Weights of a small mixture-of-experts language model, trained from scratch on English Wikipedia.
Size: 13 layers, width 320.
Experts: 64 experts in each of 13 layers, 4 picks a token, a sigmoid router.
Training: a variant of Adam for the experts, 294M tokens, 8340 steps.
Below are experts of layer 2 (counted from 0) of a mixture-of-experts language model. Rows are named router (the router's row for the expert) and show model dimensions 240-319. Each number is 128 + 24 x the weight over its row's rms, rounded and kept within 0 to 255.
Before each expert's rows: a language model's description of what the expert responds to. This comes from a sample of Wikipedia text that the model never trained on.

# expert 35
Closing punctuation. Closing quotes, parentheses, braces and commas ending quoted titles or phrases, plus as, than and word-final suffixes.
router [140 129 118 126 124 146 110 170 132  98 116 132  80 102  79 104 146 136 120 164 132 122 128 118 139 176 109 161  93  75 131 152 112 131 106 139 130 141 112 138 164  99 138 135 129 101 101 133 149 111 112 145  86  92 123  93 137 133 140  90 127 137 140 142 118 113 153 139 119 113 130 141 156 115 116 115 127 126 140 117]

# expert 54
Sports table headings. Line breaks, capital abbreviations and header words in sports tables and section headings, such as FC, MF, Team, Cup, Species.
router [165 107 128 109 166 110 152  80 125 115 111 122 136 105  92 126 120 111 128  93 126 121 173 112  95 117  61 139 137 152 125 129 104 127 149 134 105 165 111 124 163  86 153 100 139 131 174 142 137 113 125  90 133 130 146 132 116 154 114 113 162 127 162 108  99  94 128 137 150 105 114 124 157 165 150 124 144 144 122 103]

# expert 18
Separators in lists and tables. Spaces, line breaks, pipes and first letters opening entries in award lists, credits, race results and discographies, such as Won, Nominated, Starring.
router [112 148 107 132 161 129 118 161 136 108 158  98  97 162  79 125 122 181 132 125 119  93 143 121 112 180 110 109 156 133 142 135 129 107 103  86 132 141 112 159  96 126 109 100 139  83 112 133 133 145 132 143 151 129  80 128 122 127 141 169 123 131 174 115 134 135 110 134 135  75 172 127 144 126 120  98  98 129 127 126]

# expert 58
Location prepositions, prefixes. Location prepositions in, at, by before the/place, and word-initial prefixes like pro, con, pre, Me, pe in building and place descriptions.
router [154 146 151 133 153 166 175 107 129 113 106 151 145 122 112 116 117  96 106 130 119 114 140 118 149 111 137 128 173 146  97 140  74 137 123 129  97 162  92 101 202  81 132 149 131 132 153 109 125 141 118 114 161 133 159 146 134 143 149 119 162 121 120 116 171 168 166 134 117 107 118 102 101 148 136 144 131 112 118  94]

# expert 24
Place names. Country, city and region names after in, of, New or United, such as China, England, York, Macedonia, Pretoria.
router [144 140 127 152 146  99  96 159 122 134 155 172 122 126 108 166 131 113  95 127 116 124 163 121 132 148 145  83 157 118  82 100 161 159 141 162 114 122 110 146 115 147 132 120 120 115 111 128 103 148 134 156  94 130 131 154 101 139 106 139 116 110 124 174 113 126 112 173 107  88 143 128 170 148 113 104 134 108 145 104]

# expert 36
Word starts and modifiers. Opening pieces of words and phrase-initial modifiers after the or in, such as late, early, mid, northern, opening parentheses, After.
router [ 80 104 103 123 155 132 142 135 133 124 155 151 125 143  97 104 129  98  95  79 117 146 172 134 125 157 119 116 118 172  98 114 136 111 163 107 123 140 143 138 101 142  98 152 184 160 168 112 105 119 152 158 139 126 163 137 139 118  86 108 144 145 161 120 132 124 110 144 136  92 118 148 102 123 138 137  95 103  94 115]

# expert 49
Clause and sentence starters. Sentence-initial connectives and pronouns, plus was, is, were and punctuation in narrative prose, such as However, This, After.
router [144  87 143 144 101 143 142 146 110 154 141 178 162 149 138 150 144 152 157 124 109 107 117 127 145 105 166 104 113 149 129 121 131 155 119 132  81 165 136 147 117 126 128 102 115  67 106  88 128  78  88 178  95 137  99 129 128 136 128 169 127 109  54 129 173 118 143 113 142 109 120 166 121  98 160 136 149 183 134 140]

# expert 50
Media works and releases. Nouns like album, film, song, band, series, and "on" after released/debuted, in music and film articles and chart tables.
router [137 114  88  86 122 145 157 151  75 117 177 121 124 111 147 153 149 151 142 100 146 104 136 137 116 114 134 166 108 136 138 150 133 141 104 145 113 132 174 146 128 112  86 127 151  96 132 135 132 114 165 137 142 125 145 106 132 159 137 156 148 147  93 129 108 131 135 157 122 119 117 116 172 128 138 155 147 142 137 122]

# expert 40
Table digits, first names. Digits inside numbers in data tables (votes, percentages, times, weather) and common male first names like John, William, Steve, David.
router [120 146 126 137 154 139 118 141 147 114  88 113 139 144 159 156 114 131 110 135 131 156  95 112 113 158 116 139 197 121 106  98 118 106 135 175  91  96 183 114 149 114 152 129 137 138 143 128 154 204 116 164 121  92 107 110 119 124 181 152 118 156 116 124 124 114 152 159 107 113 157  75 105 117 135 142  84 118 152  79]

# expert 10
Line-initial name starts. First tokens after a line break, period or quote, often name or word starts like There, Yes, An, and name pieces (F-élix, X-u).
router [132 121 132 163 150 125 149 107  84 102 126 147 151 132 119 134 159 154 127 144 108 158 135 170 126 161 158 139  85 150  95 101 108 121 131 155 105 148 118 140 108 139 125 137 146 101 139 140 123 101 101 148 135 132 143 112  94 151 132 132 140 137 101 128 144 103  79 110 139 111 162  96 130 108 131 106  75 101 195 131]

# expert 62
Paragraph-initial words. First words or word pieces after a line break or period starting a paragraph or heading, such as In, On, According, During, It.
router [109  93 125 101 142 127 121 135 124 147 138 160 122 145 119 134 154  91 124 126 141 127 128  93 128 121 114 126 112 136 106 153 106 128 128 108 105 148 155 124 133 132 136  94  99 119 126 157 110 102  97 145 147 144 144 102 135 133 128 168 125 182 114 121 121 136 119 129  93 109 126 106 130 148 126 104 137 138 163 184]

# expert 30
Mixed fragments, Cyrillic, URL dots. Cyrillic letters, dots inside web addresses and abbreviations, not/never, quotes, and word pieces in bibliographies, such as .cn, c.1657.
router [131 141 126 111 139 151 147 153 125 142 114  94 155 139 158 137 144 155 110  93 128 145 132  96 156 135 127  98 169 125 134 158 104 108 135 145 168 105 126 161 142 118 131 151 141 125 142 121 116 129 127 142  92 126 104 120 159 119 112 124 119 101  90 129 137 124 104 131 139  94 135 178 138 125 160 108 116 136 172 150]

# expert 19
Personal given names. Given names and name pieces in cast lists, credits and tables, after a bar or dash, such as David, Park, William.
router [122 143 131 143 123 121  90 146 157 157 125 126 126 181 146 122 153 166 114 146 162 116 116  99 108 146 123 147 162 139 131 120  78  86 145 146 103 142 161 112 164 133 110 151 135  76 181 171 140 135 130 172 141 114 107 117 141 150 128 204  99 122  97  86 116 134 108 164 114 115 171 149 135 112 109 118 115 133 155  86]

# expert 7
Dates and openers. Month names, titles and sentence openers after a period or line break, such as September, Sir, These, the.
router [107 100 156 127  97 122 108 133  78 126 157 129 119 120 125 133 154  99  82 169 173 104 108 133 131 116 153 131 154 140 107 116 138  97  95 158 122 120 143 141 123 133 155 111 159 124 124 129 156 122  87 115 158 114 130  85 128 131 177 146 154 124 108 131 149 145 117 142 133  50  98 142 108  97 155 113 140 129 120 135]

# expert 14
Office titles and pronouns. Titles of political and corporate offices (President, Minister, director, coach, Governor) in government text, plus subject pronouns he/his and table pipes.
router [148 116 137 106 150  78 134 138 113 111 121 117 108 111 115 151 160 143 109 157 127 118 141 117 142 161 105 121 114 156 119 115 114 138 153 169 126  94 132 112 134  91 127 135 136 125 158 162 108 127 108 107 148 112 110 114 146  88 137 178 133 142 129 127 126 144 129 114 109  89 159 104 120 142 118 115 154 144 130 132]

# expert 2
Nationality and organization names. Adjectives and nouns inside proper names of nations, parties and services (American, Canadian, Navy, Labour, Conservative), plus table pipes and word pieces.
router [145 152 139  92 154 162 100 183 167 188 156 148 114 142 109 128 143 108 112 127 146 115 163 143 152 117 125 150  94 107 133 136 133  98 116 151  96 118 126 159 112 102  73 101 114 122 148 140  62 132 100 116 120 117 129 145 149 143 125 130 137 138 152  79 146 166 107 146 112  91 124 110 156 108 179 141 142 110 133  93]

# expert 0
Table cells and prepositions. Pipe separators in tables plus prepositions and relative words after commas, such as with, from, where; also art, music.
router [143 145 101 123 121 119 109 118 142 167  94 157 117 175 157 110 124 159 150 159 136 107 119 161  93 148 146 129 137  79 139  76 154 154 151 147 102 134 143 139 156  83 121 146 122 149 136  94 130 151 121 114 128 113 171 173 160 138 166 123 154 143 102 117 125 129 131 135  64  95  91 133  97 146 129 113 114 116 134 151]

# expert 44
Possessive apostrophes and conjunctions. Possessive apostrophes (Operations', Deadman's), "and", "their", and closing == of section headings like ==See also==.
router [139 176 169 133 150 131 108 102 104 151 158 126 135 132 149 116 134 118 170  97 137 101 117 123  81 166 172  94 197  78 117 135 109 130 163 126 157 104 169 109  80 131  91 147  96 137 148 124 126 147 134 122 169 113 128 143 145 136 152 113 138  97 148 108 136  93 145 155 122 120 163 135 128 126 113  95 151 112 112 142]

# expert 22
Noun starts after articles. First word piece of a noun right after the, a, this (s-crap, f-ish, dis-connect); also sentence-final periods and digits inside years.
router [115 129 148 166 105 157 144 139 134 145 126 117 163 135 108 166 129 141 113 127 145 111 134 110 106 126 123 165 154 145 127 111  82 104 134 120 116 145 134 154 170  96 127 149 154 109 162  98 138 126 177 144 107 109  69 136 149 121 109 131  73 100 163 150 100 105  68 159 138  90 125  95 137 159 158 132 121 166 113 134]

# expert 5
Table cells and kin. Table pipes, digits inside coordinates and table figures, and kin or person nouns like brother, daughter, woman, girl.
router [123 152  91 107 122 127 127 167 195 103  98 120 139 118 111 131 171 166 180 142 113 108 141 145 143 165 154 143 112  91  91 112 155 132 180 128 132 131 148 144 153  94 111 136 144  77 145 127 126 107 147 139 116 142  75  92 179 145 157 104 108 166 105 125 147 140 110 153 172  92 140 124 159 148 106 119 101  89 166 145]

# expert 23
Clause connectives. Clause-linking words and verb forms after commas, like and, but, however, although, including, plus -ing and -ed endings.
router [124 126 106 165 141  96 139 152 138 126 131 125 174 155  96 125 133 138 161 138 119 160  82 105 109 130 154 181 110 108 133 135 147 155 191 152 140 133 149  83 124  97 125 118 113  84 135 116 182  96 108 168 119  86 190 140 142 139 168 141 140 126 122 133 131 118 114 118 144 101 135 146 109 147 117 130 140 121 131 149]

# expert 11
Line-start markers. Line-start dashes and equals signs opening list items or headings, plus word-start pieces of technical terms like Tech, mod, hyp.
router [155 162 129 136 122 185  76 107 156 146 152 140 122 151 116 106 133 129 130 116 155 143 127 116 127  98 128 104 137  82 124 120 119 166  78 127 110 115 143  91 139 117 124 115 155  99 176 113 145 146 177 165 135 112 106 122 145 133 164 109  80 130 166 131 135  94 148 106 146 116 157 113 107 142 157 117 111 137 117 128]

# expert 60
Sports and institution names. Parts of team, state and institution names in sports tables and lists, such as New, State, Ministry, Supreme, Chief.
router [121 114 144  96 162 103 134 141 122 143  91 124 109 153  90 118 166 110 158 114 166 147 113 119 163 158 129 143 119 142 133 174 123 101  95  95 110 142 117 169 127 124 105 120 134 105  86 168 115 165 135 108 112 113  80 106 114 127 130 159 133 167 101 149 134 138 104 136 127  94 129 114 152  92 169 123 120  64 114 103]

# expert 4
Modal verbs, misc. Modal and auxiliary verbs like would, could, will, should, may before be or have; also table separators, name-following words and word-initial pieces.
router [170 147 177 150  93 121 139 138 105 113 146 110 118 134 126 115 141 159  89 103 153 127 153 166 160 158 104 117  92 110 124 131 111 136 103 150 120  70 118 165 131 145  84 106 111 114 131 123  95 116 146 170 141 153  93 137 157  92 160 106 152  93 124 119 127 148 149  77 141  96 121 155 126 166 169 103 134 117 107 116]

# expert 1
Coordinates and particles. Digits in coordinates, years and scores, plus prepositions and particles after verbs or places, such as down, in, Street.
router [148 160 143 103 144 110 125 129 132 179 178 147 113  76 121 127 115 104 161 125 110 107 137 117 112 133 125 130 161  82 131 126 154 134 124 142  83  85 135 132 136 115 148 109 132 128 117 138  93 124 115  95 103 148 115 133 162 128 128  93 112 127 143 161 111 169 153 123 156 114 139 126 120 127 113 119 144 118 114 115]